Experts of a small language model.
Size: 10 layers, width 224, vocabulary 16384, 50.5M parameters.
Experts: 16 experts in each of 9 layers, 416 SwiGLU neurons an expert, 1 pick a token.
Training: 365M tokens, 5575 steps.
Below are experts of layer 5 (counted from 0) of a mixture-of-experts language model. Rows are named router (the router's row for the expert), down (a neuron's output weights, with its number) and show model dimensions 0-223. Each number is 500 + 50 x the weight over its row's rms, rounded and kept within 0 to 999. Numbers have three digits each.
Before each expert's rows: "comes before" lists some tokens at least twice as common just after its tokens as in all text; "raises" lists some tokens whose logits its average output raises strongly, later layers aside. This comes from a sample of Wikipedia text that the model never trained on. Tokens count by the router's weight.

# expert 1
comes before: "1", "2", "3", "4", "6", "5"
raises: "1", "2", "7", "3", "4", "5"
router:490503528440538501436463505516418487500445542506513417560405503416576521445565436438542545540508487512442496565431534573447482495486420549525436529567487537455505343477578455582429500485508519550477505553478509549491509526615559442552471474461467474462565444529529486463511449484546470441488468536505367537572460456503506479529456493549489529540531498437446521463438436398544515449532558410612443380539492472604455534456465562580514546561512518444463556515508552517479451474443544506508554525448484575534502583476566500501491559461443625505534534441525459515429532446581442519585524515533618521509542453525499486463563471582465607548443497501481503492415482411491565420522
down0:413454459468420459445448500493444511473459486469504480449451501489583431444511507537549460440562555509560546499502564564559543517541490514581467445499495501525475492498403558577488515484495486542441529526568437538531486526493432561582438510549396543492424554500490531483469484477423412578460557501461499490451500488507457483418532444489415514517466534416507537554476511384629465426512507569516437501564499478579421563498458410581552517446546490479503426609444573504497474462494529533515501584479509466499531587532543398540655494490507435557433453468463438398507562472498532531466489482485553504436427340477513473480556521419485429532583451471493480482507617415482487455535
down1:483493510546512517489474523530443503447559520481518589578347479406516470458518554509577449450495546477573526509515500499496519508556495483540449506544555467447519463489533529458524561473552487399480453490423398553412476529452516617605498512553550529470598509522592474494560508450427517510483505597495501519538508518571471476609509403431545601399491543584420457480478421472477548579468622443418533540511454530405487423476496588454506554398506455546540561506399503475540524599502565462393525503556562520425439478488613439497477441508510470495553482516475565508517535549483466476515468487520464481511499430529492560423368539508484556432505474540520528549477486493485545557491
down2:486428503477530526465585531501473560389612491586501516403446487562555516516461509487513419475462487532481433432507536485536525511464434559365494431420495504489460495562509447472449424517500672486503437489552487589468483543562498503526474530480409537445571474555517468550504394547517438452407541473529531409447371540564405528471515520593512525458518536526560580372583461488495577551447543508503461436464438448497475537528609461547493495491471488425460444486523462548507561523570577500516519444509460519424495523483527461487475573428502479528509492530437460602410529498535526452496498488514570539420561529500458483486523489460480526533449410449579525550485492477417410499549
down3:473501525490543496620477504464514500493475501434569454542527500462584517522465567517428499563561546471528484516485521581538499498462553498439568494580486485499477424457477466569516506522518464469542479546401478522492476520487588499507493503525514497555562540484511480379652548468467551406464498507513464531596535548546525527388516477531484518458449557481498488599454466520538587523475451548501598468528564445458507486374421434328502544464370553646501505554434570556500429481428510568496490517516405436424502467467452427476454460535441584536560531491371408517466502484436491497491498495480514454563454519496497422562499454478487445462561505500526520502516492575610552529537
down4:456600450475568443600531471483532518462552496558492507586504574507435535528532468491488549447494564469466488457464559475582536584449396554539520607484543526548567578493522512460451458523540494608515492467551522528459440455506566503516485502470470543609518555573494461429429586553536498567572451526465469469588464618545431595426438461545503548544552547461556524445435505481458423474426539474471550533418462518457505541519473581407513492471456513527514461482492536519531467476531528526462601482630524549607466437448571524473550462490525450516536517516461539491483508489430440500548370505486502493453458435532604569402496471421379575495587528468538509450446458504505523497526
down5:533460547440521463457474449544406470545536619548458456591482529435446484526471443486435596573525510600450470529477507471487518457541557507515557390521443547503485457482498622583458549584540443482510512536441492428508590461488445417528475454457479471389486557566556432573438449592524502496477509446467516497566599564362650438458510472519488434519490518545434447543510524591449555502509474450541462585478489420468500490506527421507545440518567405480581464542497537416507488475442494440511510541522540550463509451561516467434455399457504485434459483536462477485598445536491531545512507522453505481454436591488463533458491492472442530444574407498481419447489442489478537480504
down6:388585429596564501519533530527548570533587493514390522506556483467561579506445558570490525500522470448483474505484519599453554554479465520457552516535537357410418454495453379445561555536553580533457442575446574481519492545518511537474541544529543541539489484511492500518519463478461541382464440526447563422443551455551478476512551497487551470477457551476459500537509472555550545471519494364525448547500545535447539552542531605547514530534390433542504553448507457487515514457519493564475509586381514513482576521531546408526533404589482525517446523530490520563571542523434415479473555465430546589522489518524574517524501414514456448527501556498465505542565502466585493553401
down7:467574456557505507460477552507417501487418553591507430481366475555471503481465551531535529522577457474473451487481433562504566487561514512384492525570519469505625433484441475522478552570380619471430401465567558540501420528564509517462515390524524508591473495363488480476492576555542496454502491557512542465455517407517483513444466582521565535437426548447514520491443551556520520519549540498486499380458489464421536466449462563505553604502583466498399510439413474499500470385480534499453522516575566486513463459514544447534535465404546545514489563577512446476558478481456469557517503521547467430424493435492433515554531505446573510551555490452478529551487487493491426504551
down8:498396585428425455405475495464449544461415434459463470480596555533517525486504411506539421559437469499407487513557501503494388520534576528567474470494453527506509559549521551479472398510419483510511534482443434496477456479472507584532553482526503608500479577417494470456497503418468496483477503495533553447383481431616431494513517453529551545553442450497504429461591528485623482456499461581443532485474453548478396561436555512491535542447562532455485516528589511522536490504528458513425522463530536443448415484399492546535542533481506429525562402507415577537511447504552471495536542495379451481523441441470528524464449574590618400515577519511481469563521522497486484515472
down9:393462653443522520492502546468513546471494602468532470479505509471496577470568440492497519573458505508470619551538565541522440514528493503592506501457418487513534573449499527491492509484646461487446394490595470485402542421531469590476456460534509436510488521471567510554533551448549481498536464532532470532536431546626558468501537452487559548495467554512486633534548580482481493524468515550531473544485426524543542507562484444470438457493538538536492502529424510471493467515413505472565492518585492444445448591430520496489459453521559412563560417474500460419443523570468475567459482447519452459516598556515446562532353491549467566458397512512502550534433562596477524463473
down10:467447487458486500440631378516624418468513460480550423466442585506445440430473448531501482429465428489493504479510468489488473465519465470511441452523523483469506502541552464493499513458502443447418519459490459517417512544470466566595528488500350459495495441518447423400505550477499491531484456516481571414483499462530543424493487508534555559455523507507544520417553490406535503550409624436520588513485482514514529452463481534522564480435504501495562605630433536472520467503564498544507523406509496470619462516469503474486467487415508492437510501490474478503420547385453573514537472508531519383469584485573492456523559448433455545442506568509569493520496469497504684450522
down11:581613455488493423526534503412411493419530539467505507438477539537451471495492566519594621540497443533597525400523517491504506465449579517534490508488552519449544451511571550489411421505416467501481534548461420442546553492506510513549517475530502421412559477398501411486561501500453503564493491536536599496432497486566450528531612556438516538528442547515509386517416466560463471493437558460618455484529452515436609551530492495529566600496529497434514380436454461537478445451498500574553430408461523518511459516522520391462457436592484506522480485510502452448489461472511463539497501533506398450522475547452500496458436457489555379518517435545543496581453490481453468517439
down12:606437493484490624542458613532507545526615547525491598497502513454539464422525417541537504575434466523479488550545483401536588600478492536453502568458430455412516474514639562517527460446474558543434527471504459518492569448518550532500454525456519534419530531546460455469486486492471502520549544521469498459460565531502509412448547512392456475505557474463449582492567551471511499522468429473511522462539479500460579422508477458584499456472552519527522458581526501512510520501608529373550532527462492482540388512581441641443533476355530570561530543448516516482512541482477476445479454532481467544492448547534490398514525438447523550480505475488557591495439408522477557574463
down13:525591598533504554531474536556506542475541414470468473487553470537558562452362461550494587519491523526407469583479524498490539521518569503521467490527412478589561505567464550526531552527456487545593522481490520475470445533462399474399563574454488481575384616519489488402555457500455563488458427529499445498545480503492557536502546454633574444527501438483446450474456463408525407467468491506504571474461556524402482540457557480527508401502520479486543507477568475576467484453500545472461440454478515472475584377500508400483548504469474565493546480486555434606582467567544591498468501585503447504544568463460551568448493491551502487462493450416551400527487496507473564530548
down14:500592510543483604442549548454591451492532537451477403438436543416530420515448462539514492407524529506440543451604548433532495403530455600560483542539510516493554503524486449500520529469383496432448454521396539418475445532523475447489455471522489449518419537581415432502501559447499449485536475494545553553477443528442452436489516450552494515531438505513518622503483423480463405436485499467473525617573536549526585605497602477519495564502452601534485543424538405512398450491492560504476563519541494468453484465499537443486491586450507475537425503470468420540544514460542477528487499579463433430543532525570463460529517454542504472448527477411566430429449486436550544468537
down15:543517551501552501451462487493538492550540508505472537515439546486553537530545442496435500434522431555484438516482489550547508368552472537448465372526477409488484474455560423551448511529464437511488477455494558469551495428496535559469569494489490480547461523454586515485497526482500577428483606497543495498467586419448513486527536457505532487460486546468428501429464423502486475543580546469612417534440540488440599454583617558692494392556507426561499505508491483497483504418513413407492539540563461471421492557489348444483439509566392523486411425521524507470481543494486419520462457539502461482504456541437553490549504475540447540511505513421565488501454388543464506528524
down16:501458470548450463477509523517501522466531575533495485471408437475529481408522635469474449528501554473423559545416505402573528478470572475526484497376508426556510543463530506484455510491521575519480451496458475494499603506422458510408469545569584513553454429475608510466528473478557475515482472489550542543428437598591455572454473517542466452504522474527483419468577508447603408555503516548474532422531478461510591471526481495478433492606600470527552533501413482343509545528486513380400482430593494445530449446497489563447561494516493479470515439446511408534437544474509453485509507489503556508382504488524569541548498451565494497467493521472492558412403523429492534552504
down17:457446493505479536535427570505466467501473454447523562478360500579506494560454469560484508513421544427493482525559595529414558402531511540488493467482592486451495461459483483492562513487497392528474582470483579480465586542522541432500476496388442597579574472499550493481447455538589528495462454525476423448488531460484484500533539529619546538572503457523462477552493515490558564460459449473534452599460500506351483435501439573507466530517391450551498445580426449462483554491518372440605496487528412559456506493497448441482472575518456571503527548483502477527499430543580449524523555478545466498516546596493541466535494540503360426512482499474464522441414418459464542494531
down18:456480447378463564475509424481545551464453455469523558441386530504522509478497414418494414539465555538449484540526523482460561592509515487527554587424401538485525476467436477470591526445467506461480456461538495523531578470430457464521534475512428479452514440485474461603549468484501465427489575578650427600564615503452625499546535545441525501444526522471564528526485493502529412550490514426438570442447476479464502542464418499535425427526557513584445479520485420444413530555543520403463570524488535554473541467545457534530525504488457553512499375581497457479453472506552494520546412513474510395469476520548463475470499565484526455532429520550484526440544569537478550409505

# expert 5
comes before: "\n\n", " The", " He", " In ", " In", " This"
raises: "\n\n", " The", " In", "\n", " A", " However,"
router:504483498421483421473454470524457519513431528423474507558475644443567539415504525365596536566505496509481527518428522506512448561437485583464494520539469537449520390520570490576487494449465536558452546514448496580505491493517633467565515443470516472478516515492541446518572523451487510445511502458544408540508425473458442460582506496575498475567520534502470519501446449440560561476591470500560454406535510447599505502481439510512587420494517598476437510425552524557456491458441560512544548544472564497574495536486483428503509567528460581434502496439484494574378545501523500410555561392505571485575485509482424372472491476590498520500480445507486438601447518459532464421512
down0:504435529427512538480515494473502484514481560529427473496538464467510534542458514550486511415529512580548469461410526478430454553506406550469529453496420508497499537522468544537474508445556560475488444469564504485544481538474505513494538507447414549381483485513437416591488548488494506530498515490420496426550480446440465458569415444446498481401608529583416493490554625596449474359534476470507482635562457401510500354440450493551557470477510480514480524402469482516454448544485493471522502482578556542536583448427513471492522467571453507436407523508520486485521441411503544527465466495546396551502622521501527486472407485535491483489463453425417434521455464514611578502556
down1:458415418456475605508528611553447516531537535516537518519431506476514549562540520452405524501573703520445447534510500428526436484482451553502473574500422444555518622406546550500527526493466533416475480399499480567384478533503498510533436492458497540525413456525464492497555481546506498449462501506527489506525506500421534491479440560487523447523554524571584454405491487407488491577425511541485456487431501447567576472501494546396474535532385487499506440420527521500438632466537544552524470568527455455520482509502578462519468480482471445475557454530578478478538505575574542580491508527454381539432488505587475515522559462537529514593510514537456464555533453475486411464460
down2:457431481495517531499475548472527472539490462609465478448488439581544528480603535500470429374557553550542546367552437475432393482460485490498539533440475446501451514506491472443570423481504437551498492538417462548426533492481539619532418465519555461479527382422481451577405489575526549459510466527523507457449504428523509491586501557465505476417497541511524475529487494490576571480522419538561485493538480651397456462507475522508594609467622424441551478492611591544462446419467567487434451484475516519484526486479543513620528518502515523581489464453529450500465473512501544553554511401459459524505423561490486547506530541531532559477507474515576553476486448512496532443475
down3:494585384471429566555483558473440611451436525466526547581472500467503497507522550553553592450486497450533500561427565565514506528544498521523405529544489543451421472494469455546471482388509502476478434482534486496504457569521542541440591482571573622587550506532445546519509596510442459501530523480496427553538538470563401539545466634446465508486419469532588498496530455529524460532532441578507488482442596523476459597618472532560523502578540501503550519414567509558461520482518485483530476502442515537485531596420451530531530473519574468506495504469520541500530446506526507467499570501543455486548613446570549578497569515429531581528471567370515567475517430418462471450455
down4:381547557418557574432499469504456567511437551442537428563554498517521433619529387462565585508503452494564497510518460445468510470569452411502492447450553410528491530428490437414492458449521557538505494521589469569526513468459539478541585560551421571594457533487485455516518528439417499548503519489526468474483512462390556448536518455530505470462464509489572493479551511477479461586480529457401518482525465438531453531552513491535447479579470503473607494487473545501455473435431421510502563490520563507500433510436404520428557524561433495543539555445480528452556525599447503526545515462495426464474397507521421443435480409519544517440500507499492548351417465407454546482574
down5:566567435501476528528535466502539457461539525532430518463401419498459525477447504363516504531595492483457447516492584501493481449454486478499397571447448466462546528471499527547468472425499452379495455512536628419515498538509497531597482509622433540496527523508477410537533595505554530517512546538472541499529618591488444517448549451493557540552494525351536562516466338442457535501504519450568478498543546506505474578516536522397492563492499486508565577638505512439450482584503462537499482495627551435513461504459551493476497443515526481559527488561501529466528537541499439496638408552439482511517463506540568493429532478473543498426551486480453540493579505531517468510543
down6:576439503542623419659455482505501469440469502499483472447506507512509416499476431521578488523470490503552441576553396449548538559565623552402437537497516511471460471531522468512567506497535521532608403457516402534498567458399606563475461452497473474541563435540457595492473489468448521514467499562505534564489526505466483424469547550510333537610484454500486561438525467451456483608492437564515466466502498523599552476499502522481554533472562515553598525458455558538558445420532490524501489475519462497492489523548485581531393428442570475498492470460396461577553421497517442516523574457498528577553480502496503488509463409552496524556487511536479512497482491582510485558534
down7:473482440403415571501519525521465439514614474457414423557497475587578470506544479495419566415492514578491593571466517462420487520538497458460465529501480536496517428479424482488497476541469393501419593435524529396468480418470431577427476420445545543478590447494388464584477408507525432419497551532465537540647550564579512502486514462508486509460564549546518449566543554474518432473520518491489557402468478511408510393531494486516479430523568440557469506507441503478524510493494629484476459484428440509504550444455509523544543508435556495497499551542536500546461472545494563512457505515490594455600507564571527456427473507533515473538560464457530423505509449536574504475438
down8:561476412493453402534401564499450485514492434576562520457493575545455454511561465455499498425466458559488493540509427517515455470493478486456588483513427512536625506483611525516635500412502480445588554507568474574516504461460519506443509488471463435543459489461527537454471506450449512556490523502454523425521464527569411518462570445449446561483529514534473527517456522502487503495531438562546428459539410529507593485543437434497390486527459497468451475368480546510520502548503494554607538512590438499604485420534440540456495562460493413526530470475467523440502526523589539603451480558431479542629539517575520560425569462423531446521458484524522496500566463561536525457376
down9:501445503498416591492541523514506472477583490525550555513495389525482567524529568544580513517498569528506447482453514504453559482427427384463460495491406485514438552517516460502468553516502497485464466466487455538457465556487532418523460506459521492409503485507414603570473477491456557501424498450443511485479534560526416406573536475492473473483468564604512520406494520513584495511495530495465536483400485497438566516476622441454501542509429467477481495521527440560528561470532490512491508479526504569499504534434490482478556557629508402560371525453560500566526591530475509442428499322461469490563415500437512513453440506539510375606499495500450395502487412423539562422503
down10:527551475453441523435517501396530503485508583478521548472435440575552470513419515502377491512548476489516527490417606494521383391475477512475495557517436618482449559457532519567534531471500534426490501525571506471463526548518528441489416545470551494492507485479538569520477470486463534559523493585487532519439521510501585466442524564470501452418482405559462473606570455448488517552502470560503480510463491472549523577406474460610537511446553482465450399521479496390579445421475471536509479378491415527583461438489571499545521454505498440408522489527461553499574453562485427579437552421546585413478606515431523481524530417533493517511592571452465556542520468565460506491508
down11:405432514512458497536560537464551503515421554532455487313421473574506476488500479514549533455550540487575446550488492515497389512541495503499535434506466448524479434398458468641475489387472545562526482428529511387521410553534504488433386458370502441488475592505425476504543549489570502514422532563499511519547587505505606515506503492506419555541476493520396451510478495521501499505515501553495488540504455413493534485404579470462505461488433549527470460531559544545524421557499527377563511486498515444493513495479475467591500533461460477473401488505491496578429483527547487653520570520509534480447455477438472486507481437495523457400488462536494452438506459413473446530562
down12:585475543435439535488517590547485537497529539620497545427526490518481536526513486477570519491526460513530518455443456468483605510549523530515441492552493543507414520554506517458516459457506534543459520552545472481641489489430567383410500487449554480520587539444453338501518430560494528508389511493540484549512427563494435407501529545509510473349539493475476487472413553433534445501549417587516485547481520546498434482602510520600500542560481443534429473517448430545541497548509492541476509544464569486529470457599434473557490593493515555491498562514460561519551533535574615445546478526483433431512512510536507589478533551471504468445503420543470503395619523479559442534462
down13:513507445486478481564518465538526460532374577479506532472495435457507534440408492484482518412465463629582549499522508525562394436490574425487448468536579516575479512462480551549537506533485593540527496451560448504467519426469502460492512564507459454488539506571564478569518455438505485496511572422586449530566502424437468503494510460374486579493492487484562540512538498446554566515504505506432408441501528421458500448445543405508504546558543550451571621491420466418369486527546472375484446490563545434487435550479517482569500514533442516565537644509588477487466540481511522486520530518528431480464541462565498578608506453561534494434503501569467494467472435509492595556455
down14:524514495492521440480543439493453561579526444455584435458431600489525483496416465506476452408549409520429498508467482541385512533508488513459480528452467453465481455541498552578486553508424566474559447473471473453454502539586585439579493455503463546468451551456552498478551538595436506471526451524512421500506516514410553468570564579424453575532516463461505481458408483474422513616485462494500418531478477530527467548473506562610490499538485484450498466530516529527580550474578436559475451496486531512484510485437414614481554535576462505523491454492498490490506598549567386465565541529421498544412457414510499456623472499474510502433528510473442498517578575533529629620593
down15:551517439523516504398499449423468515596395476486588448517517601498442473445541487526434511415492549461498461497469465456518504560432482413517431405493505434464523501569468582528586454509475556482474551456425498486469442449489459421467453431529532470585483447533540477539547544536568449554451433429481632460520435478411463497495476464546524502545502524510517563492466551529527373438546583454526430600532458556466501513615450453504453520542518532456454447506554488463531556541499462521517546415490518515585394401476397495599497537583462521584437478482455495420560438520446441482572519475562505505575518532479536537464529502542436479533490486596535477512568518487518588574570
down16:605522489546450589526421470512482440597442442563560454497511401540559507435534502473541591567552458429611432463483457540448466488489468495500438543511451467478611494564460445563457386527449547500514391491487468484532499434545457526536406399560521524527552486540500397506501559500456489474386542493530420540493505499500447560416471550527509574473500508590491454431550439412440539508640486483462544466464507499468472584479499538518478560505491464530579482498476491448416471437496472480531493512428500531505538560551537602454572474546437430536499548559494499452587438531469508548426552457457506510466482518506511515519467447390494432535487439528515388521543552416517437433580
down17:546580546408544501474516426518435551574567455484530504475559500503457504582462519533458505536457475468500541566498542491562489527471557470462485547500548545584403538454584508487527449502537446480558497563442572424498430497493457471427479536652522459518438550555623549628444466435564489537501612448518433603498568483460533517512644546499536456522509517462545496473504576546579453444548439495547536483456499503541484430574548491475547637544518489543491556539512451439563533500592509530524503556453457496562365497569578468524488476483553535547578503361570470469536494508562461478485549494525646460519512491537542551488554492481504453482540490499507545507450517432478517527548
down18:578457526525510453474621392471482552499489515521499476559531407583480445540557486446521552573516457478498469429455474524506402516559551478572425545527474451480498526440485541528508534452461472399543496415423494437554476563538495500536526452461534454467503552526424481544532367393421520428469495458416551503541513521514464356502463548515549496482565455539545469448578402498542478507489581471517533565462555495497493495542480472311538593437477486500481470525486527507514615440562608533528501540494470443500422527476548463510449474496470457529426549556598593491478402549535448453507517546393452541480546447429539585510481468468561490524509547516433546530518464565496492528477

# expert 8
comes before: "| ", "-", "|", "The", "- ", "==="
raises: "-", "|", "- T", "- S", "- O", "| "
router:505521508422479429429470526523446490477492556467443536556427611445514528463544460447554578502530453513445566490422541489527509587426426536521512514549501501459530446570494425593506462510446581565489551499466548550506533476509543423546445532499476473446595424427554529573497457444545482420535557484478367512547416434515442425549514463523479527535513490551414524515419441392494541451536530513555415489561485459608464509457438455565529478523473562403486511460562601470441437516426508510501577574519524499565524520486544434550509542458424561432519543454489533488398506443529498491562533414481587498511475560426406389444503410582485520462442521438465485574481510459528528481509
down0:427529430579442481433517535512477407413454496505482418500495631421526494490474530465512500478558475488529432468580451445547479477532484537451497454432646497508490563458524390516556464501423409573505560477499499400518483505484530529451433451518560486445560456478561526503602523456524538494442492513504532450468422474489531514527545466446485488426435470522580461514416598566496568464539470455517595542416507435473543534553471521435481492456517504572444520504578539356588486467492463537427548476514463423494428532464444557518559491550424500468472547521526471441571516590530471494508495380577579436551509532493552510525516537576417602491551469535473478525484542552513615569511
down1:436518458482441490452534591513414523479441510547508392451530456494477536545461475508532489412516554416387400543549522505548573509486532510512334424418492487489458447449565485513472529596566563458493432488525501414459503545551417529457489454529449523446539481523537472502589463536545456516513511489525412379535494475469514459500472471483513582521524536527586486450477478539568518471532497572451440481548432507538581476552534487504552463576579555519523501566419441498477499470475452534532536460517529452560477457412528460500451553531398516465449475558512471522532486479529496450429506564496462587443474487533455584455445391410325530562630460493519477481584477518493495590489
down2:559442496541586462477513470502400428530541553533416537385568534504546479554490561447484449510490502486479491511440504442491568555560555608543518504415540504568475476510571419482496520476485531563620367533492594543533556497587433523537418567456499475549566479520553496634609573523466551594558439502484485517477519534452500547354454473535559512615416574528449583505502515472465490402566529447479550521431535515460498538546480446461579478459497529602471558492515413446474483560517513544446515504472530480516510610513443507547548425503496499506540552567438575584483445474492529485535494397506447505546521557518520470531501465523459470417547510509538502536417535476504521488447
down3:592457550462481535562536575512510455492554540490551426563459481543519439476530545391504539497493474526554490425593492443487507529480429517517522460514591469505519530555526500553565483463501452587412498487422496518542476520550568488511476549608401520521515533522546533550544478550536512531440538476396520617467479515509509475490504524545492470460420442519419471564496540481466471540526546494501471364440442568553422546459491570401454572462456474408515463584487488453574469498556553530452417562394456567515486550436650500589517518442589497440525486565565466467409580534494520531578500513573513592458476414505527525437485557507480543410536480475512534583489483506566404442527
down4:457564520562464435610628505513530537491425486571498505439399556414546459525494543424537528516478464431491538527547442561496536455413637494521541535449502597508591459555473514505491479487497427591596500549540463573520531548568480599421512467475464498572460479491486404458524459477525533478480388488550482503440509487481373513520476510479474652546449441417484499499493499485474561544494474470474469464425498465439589536406469452469495534534575497437478526519468518456534544428549602507486554499598471428476477494604503554541615580441401499563497566507521557491518566443519480539468509471500495513494537453525501543525481485575528446495511539558504499544538508584553590436542
down5:502381500426584453379467494570617481448513494444535511540581477529448453512507579476443485479484423515440461537449526449507416510485418476457541486488459578533592440500543474544559484464421498542452556485440477557474553411456469407566417546476463548484517469421497492448435615620506449583444541519417442515586504540456507464482495496602549512521488460430502476568508439580549544428450510557544476544472403518446560550479479489541376514481446487475534502433558498503424566482456479511474520460459462505525455515488517490472573450440524502417530552548493509469498401549568426469586529543554542547517477434465375507550512400541430530489530527495550530484555536533435507467524
down6:407406453524452488595467465511445563542482473526468494561502476499525491520542447565520595473426554513528460559502493371542454437470515580451577367559529505479487547463523454531580455498399507558466457469579483476510486488431580607526520473524433490422526486484531499594417513537490452516557518582484453541445467453602410495456500498489401588493516487556516629469563501520497526555499528537459542471498522472563605495508509508571547618351455493518521416531481563470476515458546463488495464538471411544458553442561507534556472523564572467570468455577521525460530552454501490510556528591470419527521467565461496496463491455425537501546575490502480473514494455482395558553584
down7:472524488449544549549510516463481475565485500407543548553579467489481477508441448480467467462509572473464593484497486468443490477515543562429561531475519371610520471510543548441507563515496485447597451555515503491516447531540503527446562451536515523480497524522535548544573475492466543538406572469601567624531475585551486483449491477589488492473527491455478438544506576509486589471539500517558530572572413509439414471535581543428510420451407554454498539512545594508484622484492564571474473565432387477493549499526520571378485520488465582564437419507466487529619576519469571553540472459394587460470484562541545438476432525549482566515528482547476533417513462573503511488483
down8:548582517470462503549493465525544456484556407486435429540505527507465437489514503487562494467535435467509597484556477483478516412492558501536434514426512487543470462500539519457458470514483490563454477526483596482423440480500508427585519449518356461436490386582585511537466444458468558398489512635534530480442471487443455626525437529488485569560410423497459437571479483493525526628497546526452494502327498461583545441484486485418475508514525488534459388459608463372468463445515515559452516444465513442472452535470486442587555515483512474519430497474470527549479437560512444436475419414504536553554456479597453554509541516507486546506499524465454478543545537496469563500489
down9:488487537496506527536535482511509510554517564495497479501359564520474535471512543373517491536572426462424420486436420507522460545476497533567440441471552523475511538496479573538423544508379451493458527495490484470391531489492532550437499473534475494489557509612532418459564520524415569531537376421457494504500425458503477425432613519461469496484444573503430471431569492473464471482536486506479374467496452429548492564532449432427536512481420545508496523468450534570498456498627410491389464523515456496491471484424480433594545539482554371455605538518426566442533500500498527490563457433510529474434522531507406473561613489448484467428440537532546514496484453510495531553526
down10:551521480458510460480527500460472515458505510488524511546409478559570593468439496494424541581469494547566576597574578405458456446554514441501515504573621523409549573479461509505537485553485623545514557576513489438567489443555520530639487448529557436474572414535421527466526458542517565542490606558395460514461504502465536503480538540604427573462475489486557454495503482479420541568583477553533472538497486481484467467467460465492478534467482542551541433563523562484479565485499497492496525445540438458457409469551452468601445495456468559418532532498466526475565521569505523463533557541421499479527496479431576445477515501530566556353426512475414406502573449513445574527474
down11:521540470440544447550383521550461581479503542515480378476434542573546519441616511492444532481567505381525458472432539442501413404452417454370600503448484471504589542555488428453617524554562511489534546509552549554528430492514517460460492511532531530522490555452543535521398461504433447437498476524506518510538395496510494425507453587492540499431528545546509448540433495486453480518488432533488531585534454482486567478499477492573521502491524515394534475430457564446429478496464568586558580502553494552505477560550447441510617562476519431574496481496502424464526488440500485488445615488500505525512541449522485564420511495500549578453517520489564477520535549549472515388611
down12:466413511547489510562552556479373559608513543509467431607505525535497522545476562530472403460454533515603636429484519487509581396441529517506462412552473509481517456473465503500394517513492539573538499460480482501485453589468525488542561392520517540497502500478485523495469504513426497499521456531528513514516456504412529556489528523511390399486559453539554422519574538495517567666482547563588528557452462595496534452467545484558571527566518481592492514613454532562535431588463475583474473511491441579562415517558483491538599456505505484466532394491500534549504505550493493539527505505480439532481500407487484365469542560575574506514499515551489448512433525474521472522506
down13:474491503402577489501418373538343506470528512520517507452583460533415522500548599481416429498484458539473539538507561477503501504498493405630526471387506504491530453472548437470420545504480446554493536509495511543558506544488563502504517417421562576481445520426421494536476460442497531459519492532489430570460431535457536483442517507515520442482527614489469465450498505595532547560527440466544514478515481402495496550447412492527405448456421456421491448548543420507320470505565478445485498464584613442547369567472531528472534516492493427447498516507509554621449491476513568464501557526498471502501560440465480501468500515590536456476507484460512442503460494538537482437494
down14:421559465465545519508528496566450546504421470479406547527606474537538546513516477545511453510546574566433539496494592486436463488488507448573469419411549564546430439542520518529473524502518532527548502537487563420445528514476491475435440491393439590501568422432523601472579509429480493434489506442514538520513594497519692431519563521473443547491467485502484407431542505453455490534464488482486506414554493529462535374480411518529494478464528419542499586521470421549566470471547515459511464490384449502526501530507505549467448583437567447426595546436516489485459574466476499530566505411513492485574578580504454505500561564496491506532375466534539508440459468513443451478538
down15:505581489508529478445353489397563501543473515582347488422452488525497473520424460561533566468532575530578525570580446511468460444521441590528567555471371544426502425492596532521513514479446461433458550550541512466522533429493404504490542494541472497417498459469507507518467515521475448496478463472490526407533414425622472515513438461529470448407535446520540485491468520511462448468384455480556508522502525532500543467546430493381377481513488520455559517589426517467527481512497423516548474418567510526544582430527449479479518492434490505510529517513436460419591488512499469550521453416472480445430457541477407524389428491580489489474514478440445513549434523524485523503542
down16:492375359534541531483524478548385486455535497513572485541516594487505574496448501527517515504458511505454489527382542539504453456540483446415528455579522505465418492528489602555522521540517430503424496525417549474583518587538614496451488545383547502444437526550448440498498476447499537535486405410480497418584538549445499417504485462484513504588562529529492566511569555538516447522512504510478503555479554476337611468501520517554498427464604467453490454458582444534445485533466538542499568451518493487553457563425492442529497473518563441499568576527490554432523623528496477535467507536542427512479511561570494511506538429537492454423548524508482524420473436492446540427555
down17:502572524490494454480528479431432507522487538495421368530450486429585476463545522420467512511553498579508491549444492431462544463539567476531524379583495505398523440507539566482562439425502444507395611508520391547494498482485458457405489597502499536525476502541532446507516530572485449412526519501445549493465527428480577521480494490506587621509466458494537570473589442448444426527611448574511556507606559496527497485459595477511514519456467476518431511431576464557497495531448484538601602549420534438531488498484455430541457498433486474528431519478493424462461517529451560467519502439633515559488594470540475498396516460469508523502515450549538431500530541542536406514528
down18:471466449384478530562492436424552460539387460515520586471444470495503611470620523525622474459475507578533404537547471504434529498490594425467476587534560486448540435496480484504558437452485538514536468483563435415512457568431516481503543589514446488524454488519477495500431566473498492523502511494605562532511501437466487530516510568450436531509486596534611534454463548500526465490513482551485537440522466527507558497501450523518500551547555475457384500440571529496438393418534506560589587490475547502502599488501552457491521462560459518502508528449478498430505518420495430526440536600540535584468399431537470488637447545529469490462475465505456492458483480443493489662547